config.toml
d_shared_expert = 0
activation = "swiglu"
normalize_top_k = true
balance_loss = 0.000144
init_std_router = 0.00731
tie_embeddings = "early"
optimizer = "muon_variant"
lr = 0.00765
beta1 = 0.9
seq_len = 256
train_tokens = 241900000
Below are experts of layer 5 (counted from 0) of a mixture-of-experts language model. Rows are named router (the router's row for the expert), gate (a neuron's input weights, with its number), up (a neuron's input weights, with its number) and show model dimensions 0-255. Each number is 128 + 32 x the weight over its row's rms, rounded and kept within 0 to 255. Numbers have three digits each.
After each expert's rows: a language model's description of what the expert responds to. This comes from a sample of Wikipedia text that the model never trained on.

# expert 58
router:142136158150134176153104113084155144116153139096130148114168148122081142139125195120121114087104132159118154147163134093164051170115122145141140087151081094106153114132091139138120089178135113228131051142115175119141156115166101062136162093157119122167152139097172132081079125109087148146104125110068084043122180158147157179109161136166137171076117116149109128166133122150131130146121086116157122125137185110215130112143156147127142105130067133086198053096143139133066120127113137191083138126152125068185168154106155104090156112115091118154132146142097108146130102078107206107146089093142145150102128122099130147167086140190098159156138183158161155108066106189158086085071181152109139085131116106152152112152099105061075128090157133167124158133179136119137104155109099
gate1:120132109137173134145154158147151099087171089136096104130197142165134125107163157091168107111139090114164089132121119138126127102160098085166144148142128118073139155140105083053145122082108089123083119150138162135187112119115056096120096157126151164126182079152123161113146143126122113151129128135081159172136138126200122134174125053135155172165110133155174117132125095122163055154181102051124109141104079060118142144133121099129077124148122138055104073179107159146119143104196119111072110149194136069125049098058066078150129106105081081094121126131106067156111144151140150090127157165120128105155168109100109171114106080138135106088131117125142119081112138127141140063109125083138129126117104131174172093113082144157089188083116195073128136141159076094115129055158162
up1:106145152181128142092131122120129128104178069135101086125122190129176128132159183103124120055131082118126103099109120145122094180061135080152121165189082070137123188111131110042143178128110150129156132153128191086170149094054098105121047103125102194136129082142096193091118122165125105148138184119129159204130125139198121106149122142167128157144103138085182088148123081103169115194121143076077163144119132056126104119114171117106103145104124167095073082141129159177136168072189114150077138136164134114134117079103132074131182113130106113081180119147107088177116076129155142127162171152149118119131141132142107155177110138137110122163129137144120162161136093121124102130140181121209143123121102151152159141162110158132080151116091176058137131152144089157118082138134137
gate2:132184121158176110117103162117155154125161121126066146146112102115078158102175142129140130077143099140107171142200092102126124176096137125151129145176100124085129093134179168073138145122136136143134140170125211168111140052133123128172103110167162111140077134175137155107124107124141109108147128100170132072119130159156124113067128118145139147133107074198134123131104098132170115136127189120190132133146155124150137092184203097133101086087139095119171094112224174051131134068136170143092161143082106141168078099120145134143165131109089181126126105143160125124150118064137137149171102134120133126068207166141209112166054125178172119152144101116148131077098123171130109052142114145171126171122103133109149127171079086102171043127155144137104127131120125118125178106069121
up2:081125107110139143112124171119127179079129184139147095109140092093141111150133171141151116134133129106099117109141120039132160176068100164186119119165198117105164112132185142102136145079127145123145073137123122174120110081180055142102125090152186123144125128102159158086145135158064125109094177114136113082113122124190095090095186170143121185129096102129133160067145153080120102105141115121132143156135153148159117083207139242175139161107108073075160117131131151092135179099144157148154127095046139117137084107135103161116109203120148074148103094125117081110135128155073120158113137109116047110152123132116202150161089184142149119172187139117101147113096081139133083166101153153133076121094112098121156152069126101115160092085133139155146130130134148125182135078104158
Description: Year digits. Final three digits of years after a leading 1 or 2, such as 018, 016, 021, in dates, seasons and table rows.

# expert 56
router:115152137109153173157120138127119156103140136069136155123120149111107135206073184106133110077128142129186102107060134142125114146071204116172084173101132113176151138125121179136083123114174152154125062138128181126113062156116159076162167121158127084169147109107134124078153146080147154131046080151121048085111138120097125201078119101152105140116104135121058109126166141136125126133062090182088165178137169113145154138133147136098144142140116135145149134130126140072101004188136128094139105129144113100136132135131145121150142146154078108215143132105101170126114115119100139095127138117155145112082108079125103174142090113183094141096173177174117186094069111138129057151127103131101150112165112088162158156140105075128128128109182112174116160145146121129156121198170122
gate1:098141133112201131104168131155045124096058106163090173121122129150115074202137095122164122145140120068171103078070142138073004139073089083135133193112132075169142175161118140133120111101149132102091113118155152182160101132110125111167120170158117111122142155079084125146093105109125183181128177078140123149097160085130124150075196138078118141111071125099127123172152122110120113144071107165088168159155094098112073181111169074181121119133084160113137157148075150141126166144126101108152156098180144109135181148132162138092082173184102192143128136114073114161138154090155088165132108127124103130146083091174112138127153137143137117153087167154129117125185117090112073151094170102152110136156128107087111162143132143158114143124075131169093111157130166139163093163134123
up1:148148138110191180106161136094117100098039136176126113102094158090104077178133122154154160087136117124130097115074154103155080127112104086127099162105109092161151160125136097107103066118127119077109123120170124126065130075152084113108080133118167098141130137095067136153111085114121162155123162105085115116068163125154162118118175117121136171117077144125077151166153174137120122153115102189101154169126163097142091205108163118161151132145115087111126130173066209133132151193124135160173120075164179101147153162122132143061089131125061154124100129110134171152178144103121146186155089117129138172130105096148093180147123162135149125107125136140129084078177133122151083186121152165147157103121142155091112175107127041154080103126126057200073163154177127107187109174135120
gate2:128074096162111147112140176093109117105176109134087158130102162117151160125082110117137074146109130122177143118095101081164138124197174139115142202130111139122107104101086103118160177099138167130095133134113083105133112126085134172102112164146084149163041126093161140092140197106112186145154151162143142091115136104134139164137132153114080134157150175099125152114119141126191148171111083137080121068106144091120067166080086126139135167141109136158181115079126116100120155131128115149131143125179091168149125110158110102101145033179093179129102117198103091145139125114190089082114138086197117100149040125147157095126132131108063145145166066181055136136135162132149204125094171163154111094146123154176070174140134078113161069132150091162119095140105088147128095094102124
up2:133177151093146143137148158166082107139162131177073171129130157139212165117095112057153062130138083047111148087118166112151043146125139107168081217159186109111107188124124075168116148192119119083103081100138138164102126152123134128111086197145099146121099137145077152129153171128129118142153181103133115092152132179111101184083093163068090097109107193119102128154125123142169109122080070096106125167131191084084142110127146144134127136162143162157088158149083136137121127143107092072088160124116106106130100143108132114114110189133102128146109087112109104119118111065155114079084114105138077117147162093161140080069078150175107133177202093117068087114097117173152116112178147114141145131142081112125140125086142204136105125121100144130135098145133083138141099148093115
Description: Numbers and quantities. Numerals, percentages and quantity words in statistics and tables, such as 10 million, 75 percent, 500, km, largest.

# expert 16
router:131138183124139237177128107075165170109143169121171121095146103079107131140122134128117120071116165126177145106104145122142148120108176166177106119112123139164131138117115175118080119131130103203161034153115209135119073141120147061135188121156169129176125093092192088067146144134117098101027109125162096065133128090154143163106154087174117173122130146111072147132120118158130122151081083123135175203139154147176115141143151127103200101138116149108187133122180106099112106138148109162156088167126106121161146093104137134142125093118112121179148124066080137142110099140104140110116116152163108077106141119138110144149079060188107123084158111188145149072109167131113076131133108138110128120136089120128197150155093067106166143102152105162144145137131174070146098139175144
gate1:115114119146149167121123151100140103097158177152137075163068137095112133110136118158099100144139118130098153110163142116122147127089181113175142112123113116152097206108202124149129131094160122152120186095183101088129159117110092089166147144130155081139124059047205134087187135127160107120097078095187079149159150136093081066128146082147152168153090184105133100167118168100135100100080189149140111062163128109127149116164117066171179144110112087138101121171113132154160123110173059095153074118104076140113076094099071150088149115158124115161143128096134136124197140058153093156115127169129153077207118110159147131198073105138111086114172167105117170127173130158109133134122151132121136163113095178135150149109084114070061115104149153150114120170144115160156102132094142
up1:147105150112070143104139116084162149160186184137160069171106168068146125125160117172078110132137179114101236097106128145156134074152142162109143124134121157154147181092126146176120151136144149138107153123137131141081181101124093097150179066093153137157099124076113155114150102136172166121048128112175132168157154085122166104129123149148170193148118214144132137127102079109119122110075158133209095097125177113169123087161102130145167101135143132097100108133122099165139157065126166090129113135125112132086099140073115136106115085131076150055112150133132173054169125111196075160127103120191181077148137146154150046175135118093103103120149116144102098128146126127120079094117159146101124133107127137123093112086077142105131132096177144157125075141125078128198123094074123
gate2:154129153140138156154086097089089128119138100113129122137099125115155113125123083077121090097169202092133147094141138096146078147118147103160191139136119173154093139123167185139153133129131102156156144108099144135175101191206082123124087107155156091156135083134140142033135191164149153050118176064064137084161150121151157110116124069106145112117109120095183115043101133142106136169072114131153157191135106128160075093094073082136160126125121134084145145098172134117162190094147035149097138174105135135093197157125102182139170128084128113193152129134107139115124132074151110090078065125155097145165125162121160151119169071104138110149162124120108125134134087089158143101164142164131136130113157108157067149173114162139169120110168119175126094093115174155110087163173105
up2:065121148155110100074100142109209105097114173073119151134138107139119122095126203111149155144138089184077131181111129090134112177139116166117138150148055093110172091102142156156084093127080118091121163176119082146124159096121153077102144141130092178148147139087160087177132077095070120176133136143175133150133120114114127125104134130118168178174200132145081176145118118077125143075177145142139118124098130106080190083077147144155161097079112056138105111205069100172089154194131139132172169154155125130140150090076104121134079137183102127099158122073113080126105120155163116119179188137168142137113130115113121088124153173130144132135087116179153137143129102155100132107100100103139077200127090140140202090099148107142137102145120088077106153146169133102157100088101183
Description: Numbers, units, periods. Digits, decimal points, percent signs, and units like mm, ft, mol, sq in measurements and statistics, plus sentence-final periods after figures.

# expert 35
router:105091149156173178176121156073118114125157172091146149129168092076071166129113190130150120124125101152115149179141128165111113143144148120178153162151088133135135093114120181111086130159165101215144048173076197119170112048147145081157206052122116136186111077121147098076135101099084112127079143157094105063112137136179175131109153079129140144115139139130117117115110117171162115152136152149137138166144161104198106117141121101149113087088114152114215027114131148116117053155136147094147168111181071083146160130095152097114147144156139132105107155158143154120176097099132158139159128157095104128135128096108132127132125136153118112090115141125121151146083131153131085102126110102114160059134070104207096124163107091050130140100120136130092152169092124120099158141171152
gate1:080136142095121101066159129095154128126149141175186155155168136131092159050119146157145153069147153160112139166157182122109131118089085130146130097120143148098116153175174145151104101131094217126117130117058106157140185095126127176142106135116153091127137175119153044086108151137128140099123088100121136143123084118170142106080131094093111125126117188101135079074149096123159088103105096089147097173115160150177032071157058114150110146080159140123166105071088128126122141072096145099152137146178134135094068117056117175116105080135110159153114135094041124111127125123088172121099103151140105079177136095078149121127136165141103102131128179110123118135124059119166094086130079108123120089155142098130150094152121120100166104114132135168133084160204183059118125167127072
up1:102118086167230143045169122108146176109110121179120121123095139113041154103125121103139100124136146153044118109163138171089099103105099104126152100142163176132119164148155130151146094090072213145078114125118100119064126088140148115134116129112120111131092206078132084087134139157084111082164133125130158155109118162163166144088096083159143109126134105138137090111164088109169113123142072106122099106149166148177129081151149116113107198099158165057156127099098188117152130119118115098208152132115168131096102141062160209100098084135124124160095155119068119091119108054152180141112132132129094140089165106103162097101147146178091108111146150118122132129128115162126109064123150110119103109153143118095189094144087108094144183070107114154096100150171155101147135179090164
gate2:144133124104158095127137183127197134128126100111158123104184120064109153110155113122117140183157149115142143118130138131114108113191099167143086166136172126141113164129127098138146095107152106102146103155153234099134151114130166160115185077131143177084110146169201185107090094178175176135103167174110079139123088152154058122123152167139118129144094165074136185144107094127152127160133104071160132097137165100129121076040055095143105114092126120140171128075075119126146129137178207068129102099123119111106116205103131087151102120128104135147152114092111065124172108170138115168160152102089114136081094106115143118116077105078204133121138133119166134139103105147103179071122184112098123048117145115113097144048135155069123113123168114123103128107102084121136123179140166
up2:159182175146091125115137088165093116074153146090137105155078159109173124129122181167113144115144159094140173127122142188183104083125082123077087146104126126155128099166133150226152083152124083142111164081130101142067097145127130147152110084085139114108122110160111089138132146101136132108091104109121159105135164159105172146114105127121072111082128100133097144068108117101155115091121131090121124151111115128107088097123118197133156116141149109079174065106115130096092132081131052159170149140108177157185184157169136197169104162073142164124149110155161096110120093105117140114123095146193144141126154090088116111124133150143145143169097069091075138107140166146178142217134148118201124133128070114070168183206074138101157135150104109144123171137140143108194077100122050
Description: Sports table cells. Numbers, year endings and cell tokens in sports rosters, results and tables, e.g. | MF, | FW, 1963, Lazio, Current team.

# expert 22
router:142114151139141146165129119128150117174141161136171147156107136129112097168128153102135047128117143130139138120118168124093125134065164063155098143118141103169119108151087149096087149170179145192136083219154163129114141158130091073124145096117151113131086093090208089113129104116107086147079111138136098067117198114160151136170102079085126155120102160123088134175085124125125120106118096237127119144179079124132098178168100109128160098154073120121164143111139141100120081168145145163154082166141123177160184138137119128124154131097110115171214132102143144113143151114083144118094177127092123109130086097112122085137152099193084141092155185123102134114180146167171072124138122076145148129162098105136165155175095048069080101087141109171167130154069083104144086099156176
gate1:120131137116143206146102106087163133155145127176171221078170139141142153143153096144117125126222116119127159149123125182149074111102097160148118089100141067095157134171087047091170077076140119179141093154140114100133142129104105171107108063108094140161122144112146168137096118132128143100110158142127106071099147145139126128115069086147109107123165183074207161163169065121148145178150123097119106110141144137143120156142109170114099104116164129092162089109182177107114129130150098129090173150154130071160101096154135104124027151142158113098137155144081188147129082152112174090161120088116144116080144118118094139106109113227107129169100146107072120158114139151124094124151096147164178182075135085142135154143081107083053111177115116177107113133174136133132113138170140
up1:128133119121091140186135115138084125158142108125123118121149132117147144128157135096083117157136139126168162104124105115163089077088088118146106109161168107092191114115093128131181104074161118152173133126090143173119097121140159168116100081077096162120088164171171086135108122184166105170121101159126071107110167098121124080129146088163101154164153159055163129149153094108206091124139143109106086127079146124115117154134106126079080109061175122107083087100157218184097161080195105116107135177095121155158150119191109124120083106139109155113112133154161150156162155149174161133160178119084176135114129118146106172096151138175159117137187183059100125123145164135121162129129093119131063108119100033141151149121042084140128100117089102178119110133082211098104093084121152
gate2:099139164107134129144155155102149158108173166140163063055103139125116050119159131126162131160111120160129123196082075204152137100165122133091093169049051140130105085083116103135092095133098129168101089181112129096126212109153180143117108157129115151128133119135186103114133114140109125156158110164179141146181111146139144130202166122147126125107102149105101133139102139102118158140183104173211125092115131168082159165165084105107155160142128175126091065126128157182084144094138119136168123146122150126188119128146135088134104115147178150094102132136156106156151177162119080109185164160105083150121114164182071130122185132109082166179092179125137133124164150129122164066202086122145100098160146140146135155116080079173175139119122143150166106139103125055078119115180121
up2:098127125095098136173109139095149121158167104149116124113113139073149093133122076140163127127203117131136054125149134110188116122148044111146158176098062152067124083129170136118111183129117171145094131108145055087112141153220100110112145127149136122127172088059087073125158129124105155216155158144137146162078126145090117186090108114193177164128102083129086153136101083105144151130146153125135155131104141134134154143145088162153088137178099081076141094154138125241103155127154125149088126148126141148097088180153109097119126134170112117123132154142149079117119145121145099161184118165143152117118160114097128133111129090133136082086111163174132182161074141066097176111208095166119072090138141139110157129095104115166107199167164182130062148134133140138158156158131112
Description: Name word endings. Closing pieces of proper names and taxa such as -ensis, -sson, -ova, Creek, County, Williams, as in Antrim, Waltrip, Barracks.

# expert 24
router:117078149109148122149146131133212109173128169165121120147129140092098111157181161107086114099149172151136128109125108067127084158110138170127122123136105074197119116151119159125135120183125102168156070155100168122145108111142086086102163084106111114126099069102163098083110182116066160152109105156081085121101205085134154103109088116123141182117128123092081145138124139123077132141107086194105121096153136143227108133191138072104129108115064116080183116115138107066121088199134136143122130245164085136189189133119127123120150165064122097150131137129149072138155116147143108155111129130119151129110104113103099117165144145164072119134122193162107068076084112124135122093144098094091157160140125115101135120173130082102099104137159154145105140126113137021098111151155118
gate1:135142072102120095145161152199102125146059108079142191085148117149130173166106090106177162148085121158140111120167058041186055100130135097165119131081138115158099056110135133150139154149168150110148118065166182154087107146086164130114118169165166123126168138121111157087112189152173106177132086082173115141161145144117113127148121116112166136130134162106099097119166155089103085132138163116190123137184077143139131135132143125085115141217082151091133180204122132156123072076176145082122077185092159084122091097170142133162141103129094112103119134094091090180136143121175118088088118136092126118186084125144191129178187121166154125141121134118169088140157133115124176152108140112118052130168115111113102200172106143156143140148120150151131115105110105106128144154149133
up1:131111138149069096157136143055080108142157116214156068171100194113103062033136119162166155093168144103147140133159128143141210204138125151120169101157108129133141170145120121116156100157083122166096075183127126130173138123182108134141117093136154167116095145088091190135145100095112163119133086082109138144127157096124096100159185128128106110160173039120121115150141175106189138146113138143156150136097163119168142108153078166136099154062179121151126126095097101131151152094137143113113143136172047125167134113158124120122119114148119182073098122122127194071137077127169134163106127116176163095115125144129093187034079159119109147122188132109092133124148087133138107148076101103183171094115164088088124094129163116103108136108147113159126147133171084125123079101142149
gate2:113182166130081173115163130183129158153128163136076135202091133113101118103132119072154107168148146197168162117151130142069082089145133104169132100112176096147143103178131101152143185146156149120041072163048134114173146169162185120136131153141181103080134127096154086141170123100142133103147175119078072140169104076071150121102129143160130096122162134143094117159156159088084133097119135147124122086120121101078138146197080140129120102122114111093140112143070092142141190135124148141110135150113125216121133182117144095129138168153099110089062211090121083127149084134166126137123110124104074126172174046145153128124094085122098143112103159127177110119147134123196131141058107143090159113131126145152118091127074146117178142130121167125122191070161131157111152162086093
up2:142145147057047108069155120136139148158168190115166081160140095157152105139180162091167109116181148186134160161156165150107174114155078085172114141193149084179121099171137137150109166122074112170164126139099078118104127107134129130126151083153114119153136164111157104120171113108108090171121184185113067149166111125114121088132166163167113159118111148141107135195152161125110178075117143114132100142140123116125176177136113102161146099190128116081156114112082112189130155197118125134105117116117119215128155093138168085126093197166112120136154152115106134107197152075063134126094161139085108092167140068174164133053072103164082132126156158124157149158157105157118203121135139201130167129134149101147141121106087144121129085113109113151158169153108174115108081101099151
Description: Place and organization names. Place names and their endings such as County, shire, ville, London, Switzerland, United States, and closing words of institution names such as Limited, Center, Empire.

# expert 17
router:109122134098105146196125143121191143171165150160109116146167130163109120124152162095114114109139141156174115148110098086164094151078132165099107114116121087179115091138128143144126116157138120164156039180143146092143079131165112104099176103088108089168118071118143093103097190153104138162077103146120096065128164097136144165108117084169159200156079098071098135160094104104090142139113085182162130128165144122195143089142189043154148100147105121090152117161132119133138045155167148166082114255181073139149194137124136096138136156094112086136142136105151111135162098141104113109110139113120162106120128111075090101137089167136080110141119158146138129095142141119129068114096070072144111103132113123089121159204113089116127127089143108148075136134101113077093079144156119
gate1:101173136096159083053112155132074095154106130135115159060101104156151152103092220128113184119111181119161094081126076142134184110075082158127152153095150083116111156140075121155139123142101133168176118073128125096165086164166122149155137130126173143134123131115136148090113117170145158089126137154122074093116143101154168115160106146137153193179118097153180110096127193134110115099113091132149143136124137167146095064148187125111144171104130126138095142161106130194133100167154137141123140143119071098119155090126123118149120120169097055123113096112156142058150094062155118132171137136130097197127120158096137109168170138122170064123135136135078083144148119099132112146120111119111083108109133243118202171154097158162091168116137090138114169121138076157175132131063038
up1:089139116149157062092150119132149159125072153112124141076083103133077138100123146116106135126106141146122069127067075164124114125115098160110091129130145104062105127171120135164153139175077188154151108137075084057116122124135125145114175086126136113125129047073124111125128128068083111125107142108080118094115193162117148121113115134095151150102197106112177092121163184134127132120130127074138150106154137189158111071079117153096136213123154180129122103133152097164150088162143109117115095160122107082076114158178072146106094119214101131182149113078101145049116158132159157104126152118170203129150100152158163124161170159061141099094125112094138083137157103134096114183151121064151136132182135158106129125123144097184111174124152163099126132163100081108178084093098066
gate2:111077101158087102111101151106091117096107117150021122159086120153127077108108137204165112175161104087187158126090147170065126109090164150162149116189118133131147149144218142148150085127107148070094088107079139155093080137126161131132114094122117139091186143201108147188048079082118131138123161134119172118144183148134125152131132132110175128105135071094147135104145168152128115127166153112080092105164141094155122132124136108108190153138139147134088139184148096185073106159209119145099104178145103159151163108139150182136185156137107118136160128129165123129103073119141133135120199165139102139097127078144100107137115093114160192102141086202116107185156103121096125129076142153044104116098119136133090103141148163108120110072137132139079140126080122136104129132169080
up2:107088139123093157119129075159128128121123177167099155167096106167116134121133167147106105133086134147161108108115108066123067134079138166107136089129125092151134141120167147106119104142111120079125114096120168121046166149133131154134132178111105071103104138109084147184094103114120214125102120142119131141121172066136151149106100170122130111183108061069082072073112180147137098080107089157133191092183144131095083115170145083170096119171040120154140155138053102156140101127168103177098149140117075166125120124156099140131153166128109180148124104162170123153151142144099102121124148113089195132108155172084138167121143165146093160126195182174147127087126094100078113149103113081012113136150174136115116098148062134156106132116111154148063108126112173138069156131163094
Description: Place-name parts. Geographic name endings and road or water words after in/of/at, like County, River, Road, Creek, Boulevard, and -ville.

# expert 43
router:152106152145161146151081122145159116176121151157157145118113143129128147149105144106127085121161147148155158138116181092109111174062105128154094154152124091159078079168143122171179095163135146183123077147129165145135143117172136081128090067177129107203127121111163117104129094122081103086073114109099079120105191121089151125143107045094092181110075172095072157162128120185133116116136094234153137128199101161142103163189096084129148098117091126116163126114154131062065080163113099124125142205156143167160153128116126128139143175082119134152201133134127110120145175124090105077127116190100131084139109108138090122142148130179121121114106139136117115074086182133152111107120134106147127145158028116122148178143135050066101087105110134111125129145137117094173163143180153
gate0:153120149127149122134145189170105194165087166133149149112141064154102100117127061157193124165096114084169112164137081103147110144180093107095146152134146138152097118129140098138136160094116133117111062112124165104145134133149124132127138125135085088144177150119113117132121118119153110115129141165144098157093148132120152121148144119116103152158172127084050089079090168141111157111162111146105152154149147145162110164090144117111107108164154127145153089082104180083151186133077101169153109161087143173123108166074113189158133176171078194195157134131122185179082147117141104154137031156125122164119169192173103130153194130154101211125128156126192122026056200104132168107077120116128130134106120171132154147102135141150157084143068147127108084155109174144178165107129094
up0:178132176160106134117088087096190136144075166092119195164152136150127095122166225196116158153101183141100145089110143087127156110133108088144102152136156112100125158131144153119091150188166175173162156108127114153133119087173190199104123117130130105142105137099119133111083054093111168159129135156177141176144088159115090146135079129102131093205119130127130133183166094145238090113204156132135130131133084130100115122100181143115135088125149080133144138093133157136147114170157185125150135187094074126140115066124181124147115170226177125100191091135099101104134128107093134123155147078176105086100120175184169072102181129163136155118109140113148165139104193148106108123164149132129113121129131156120191103115169141119092132121146089132148123129107162130148103132147162
gate1:100120114171161165151122074121085171116148143123088148101156128094090129155158137072163123197131124102078150088128111143131122085121084130149116177098182133074126124135187128174112126077115117112118169150123119106163134176157112089149119143123183080130103129145077153154132063125100127089078157080139091135129142113106133115120117132103103102135184103117144058173170152144126158134133209116118162178218202102121086160089095190145115145208162098113152112115071152119128105149070054099158122109101105059144076101140134125091136154119184103154119133154098111147090073131147087126109128110146184127131134118111089180142132143142134096097109124083175190165141113122165116128094135140115114127115166057083100084103163140171058093129169076089125180095179164183168157127119116
up1:163125157158080102215147082126093156162139121164094124105106142135108123108118134092107164161127066108164110112119144167147138159126067148138117172117119084175060059105183078165174126190110131157139134140160136107189177140100104058107145100151106149132118091160133134141090098103070127125108085098104139128160173108067140145179101091122120122154111153067108135185141161133076159099149131144138139165126078164137150152144113128079126100103164172119175106132152081148092096180145059145118130097139053171177086077137075130095077144156112124112111110122106159112125179118124094080085174157120138057139172079115069117132124132176116153138152186062158078124143124075130149149177106093125154187147152133099129161128173117129126168059097143106167163103122184094156105089153118
Description: Surname and acronym endings. Final pieces of surnames, capitalized abbreviations and suffixes, such as -son, -ton, Jones, Jr., BBC, often in tables.

# expert 30
router:131167110129138134150093156152147113082164169091117137080115091127128147165118145077101101104131118154170130118080114127126100157107158151150094132122099144167138151095132183134098072156125098142115034134140166129109120099125138049129095167154131137163113116114112170088177112149132174106086148158133139083132164119136144172099138086060107139138080117096105159099154149162149092058074121153163140176134178167166135145155149145122164107150077180126139131132156070094116060099099142132078094143105119051116106174103165095095097148166145090175151168138161175158156079068087150089105165069165103066114144092105111165101069128152083143151140157155113158081094137150141079132132138113045187106130100106193141108155119095085143064089171057114080088146141111138138120132191155
gate1:127094101190112120184048156130093111111118145125138148079128109146079138117095083102129150059178207105139149040103139109155124120124159090121187103118112091125126176121121105086163172098153157171107111171140145103120129191128167127144159114158115107090155093121150117120123106141135114061121125162157092114149064117104093131096121104095143068142144114148184166120110118155104097104178108175161189114061129197147134139151117084120136092116087120136094134065106118086114102178090181125123149122141061082105062151126169096203143121133125153098167067170132114175151167102140152093146189121110106169169102164142103173134153143100118166115080150131080111076126124107127106200120136071128155136148176178138133130153099124123159125077135101120112044118118082158090082094103169
up1:142116083147145161153086167185105104142102159098104089072112082097102146063090087097156141064125144122150140101153148114111203108117153146103165125127048085141157116125166115085125120134135113166090112141125103132172115166073115165101111136119157165122157106097159153121099129163119084128152137130182108080113133151123082104075130116159155064136174092143134162154127142143125104078154143155127092142082165120130159205150091123135136116112128061107098130118134100112073120132116210133109131179123042095161069162116119091167175106139079144121118099201128070147186173100132089096131161075092102161131124161119092137155155072079118139131089112153106091088138100084090133164151154127092166148121158151166165140110139112094182081111084136163173076154112052154130127028115151
gate2:122070146124116140187133197146156116150121157083121150081144064108096113090202079112115099165156111141117158146127127098152124157145159090108144165104112160143114129147134103135080105135178096155124110151152134122094086149132141134168118107122122133179163147140097103092120149132139139139146178094136145092101087163185149071146122097143149107106109104128102189124185057113184145099143167151176106148205150150171183170210120108100183115140127126120170120131157160120123131102135148150131150137060186178147163131119143098055121135121103145129126092065117142139094122094159175126173144126138163137156209138120141187131082114173151092086146088097149155131075147152111138109131128104159128124219125059084204112084109120132189120169136143147108132095160078201141124145057205
up2:088122143127104145170152166111154113160103166081151129124111088112096090099150096116088097152152125119134113131063128119154165102148135106097140148131135131128113178126124117129053135122169051133101115128131149088114116150171160170163129150155116141128152129113077108058109119169148145114085183118144135094069105184125146121150147108158127111103084071128091181098187102146165150089129130167139083130199152161130106135176125133160155124135208147181176107167120151088150099091124126151140173127057157161142133144125155138089124115112108110191115085133082162156157094080151146097147120107112166186101210155074103202149057090153134102103158106081104123136070101164144082119153125068144121135212127086102233135111096163161177131178171082115122112122159099183129123112091162
Description: Counting words. Number and quantity words before time or count nouns, such as two years, one year, three, several, first, often after for or a.

# expert 26
router:125113131108191171154153128084167127080116211090161153104162098134073129149121189118111149119116121124137158182143171154136103126132137162157093153099089143145148106177075167133078098133136115189133035171113185106153167106177151074124152110169155116193123141072116111132151138118152121165084199161077109070130119125113139169141164080065093175135136087139130129144161080194106156081131095129097150141129119146166072133165115114141100066099089094136146099082156135061121041140089116121157117151155069068126168098127146058117105172086132143118119157150153120123135094152126100120100143101071106059133175105105111183110109151148121106129140123157138164110100153173126058083120111118083113125156099139162141134161103078099147096069111120141091133141069130080119113155156105
gate0:077064169190146102138104128114149151120070087120076148115085106088104071126159092137148129154173105125130167147109104090098127142083145118124188167109162139166149103130148112111184088094149206082136076163174102144142152110143148127179141119101103101142186160076100118147140074124129189134133093188103150207158132164122131172116164107166126157141118098093147121112167134153160085108116101153094116130132141096131123129146084090169132118201099147142172091159075116139123074157071080165099149136121119192097181162088116097128178161122132117117112055131134121122125179179071126147106102118111091076125110107126145129083157166163142133228181124135155106131147129155127138085146117065110181075135114160154103145119138152068184087122114153137091052109133154131097125084192136
up0:153137161127097134056158141089144166159136124125116156152121126169085107156158119209126133168095129106115164103117115147168144092144118141123111083097139155059148126090167138126132125105091169072138125181141176127047186130165129124143144161115158114176118129160100091127186114188098105161091156057136135125084121154120111107106138148114086128140077113127095120109166134129160093114091167140143165095157131171175152159148098106157162112133079084137107159104125109076202159091109179163128123087122113135111130161154111128106096172111146139118111134163122130117097091135119091071065129094137125102155194142107148144083109151127132095112106174100201175129058077140131107138099142209114120114083193150118135089125062147091118129148145117064104088136153132196171097086057244
gate1:152095112144148134148139074136152081087135175025158163119150173139095142118130175126144161124152127134122153155096115100108097149098162140097196121146088105152106084196094170132125069140124170114130100152104149097173170116151129084127146128148126147158158181103128068121102144133176076106075134155103155131143129155133146106213135153098105133062172125141125123098109097101166087180131148113098100092160135166107116122059138117074073104131124153058117100121104145147081074166128068066197133132110183113104156124122148069075137109098131143157068144140105094128117117090153118099158167169158093102189107056081133160102095146116139104079104087138119111128107077175204156125085084172039151147105118127119138122124124125093160148168115114139090102149080072110157174145128127
up1:149101121147130068136176123100137111113102139083180162087188100117134134118074149085139136104106154133155117137095161127098101132156140124133131119165115150147180115184156106072113120168074201165146086181132143140063102143155100086092107117171121142135155144113157101128103117165171127155102103139161161155174099132141128073162106164077132109099142124154162203108105098106135074165154158097158114142118144133147137149112092093142159125068116126134152101126128060108118119133086078055147117079061094156115142150094141115118154152160151113224086096077139046162132123088175104124132147208104065088161092080145132116114108131059203112129077134086133088117143161100184101100103106118099075187159163101151117172116129107124141197173164147125085156188135150142090126112095153
Description: Sports results tables. Digits, dashes and pipe separators in sports scores and results tables, plus words like champion, winner, runners-up.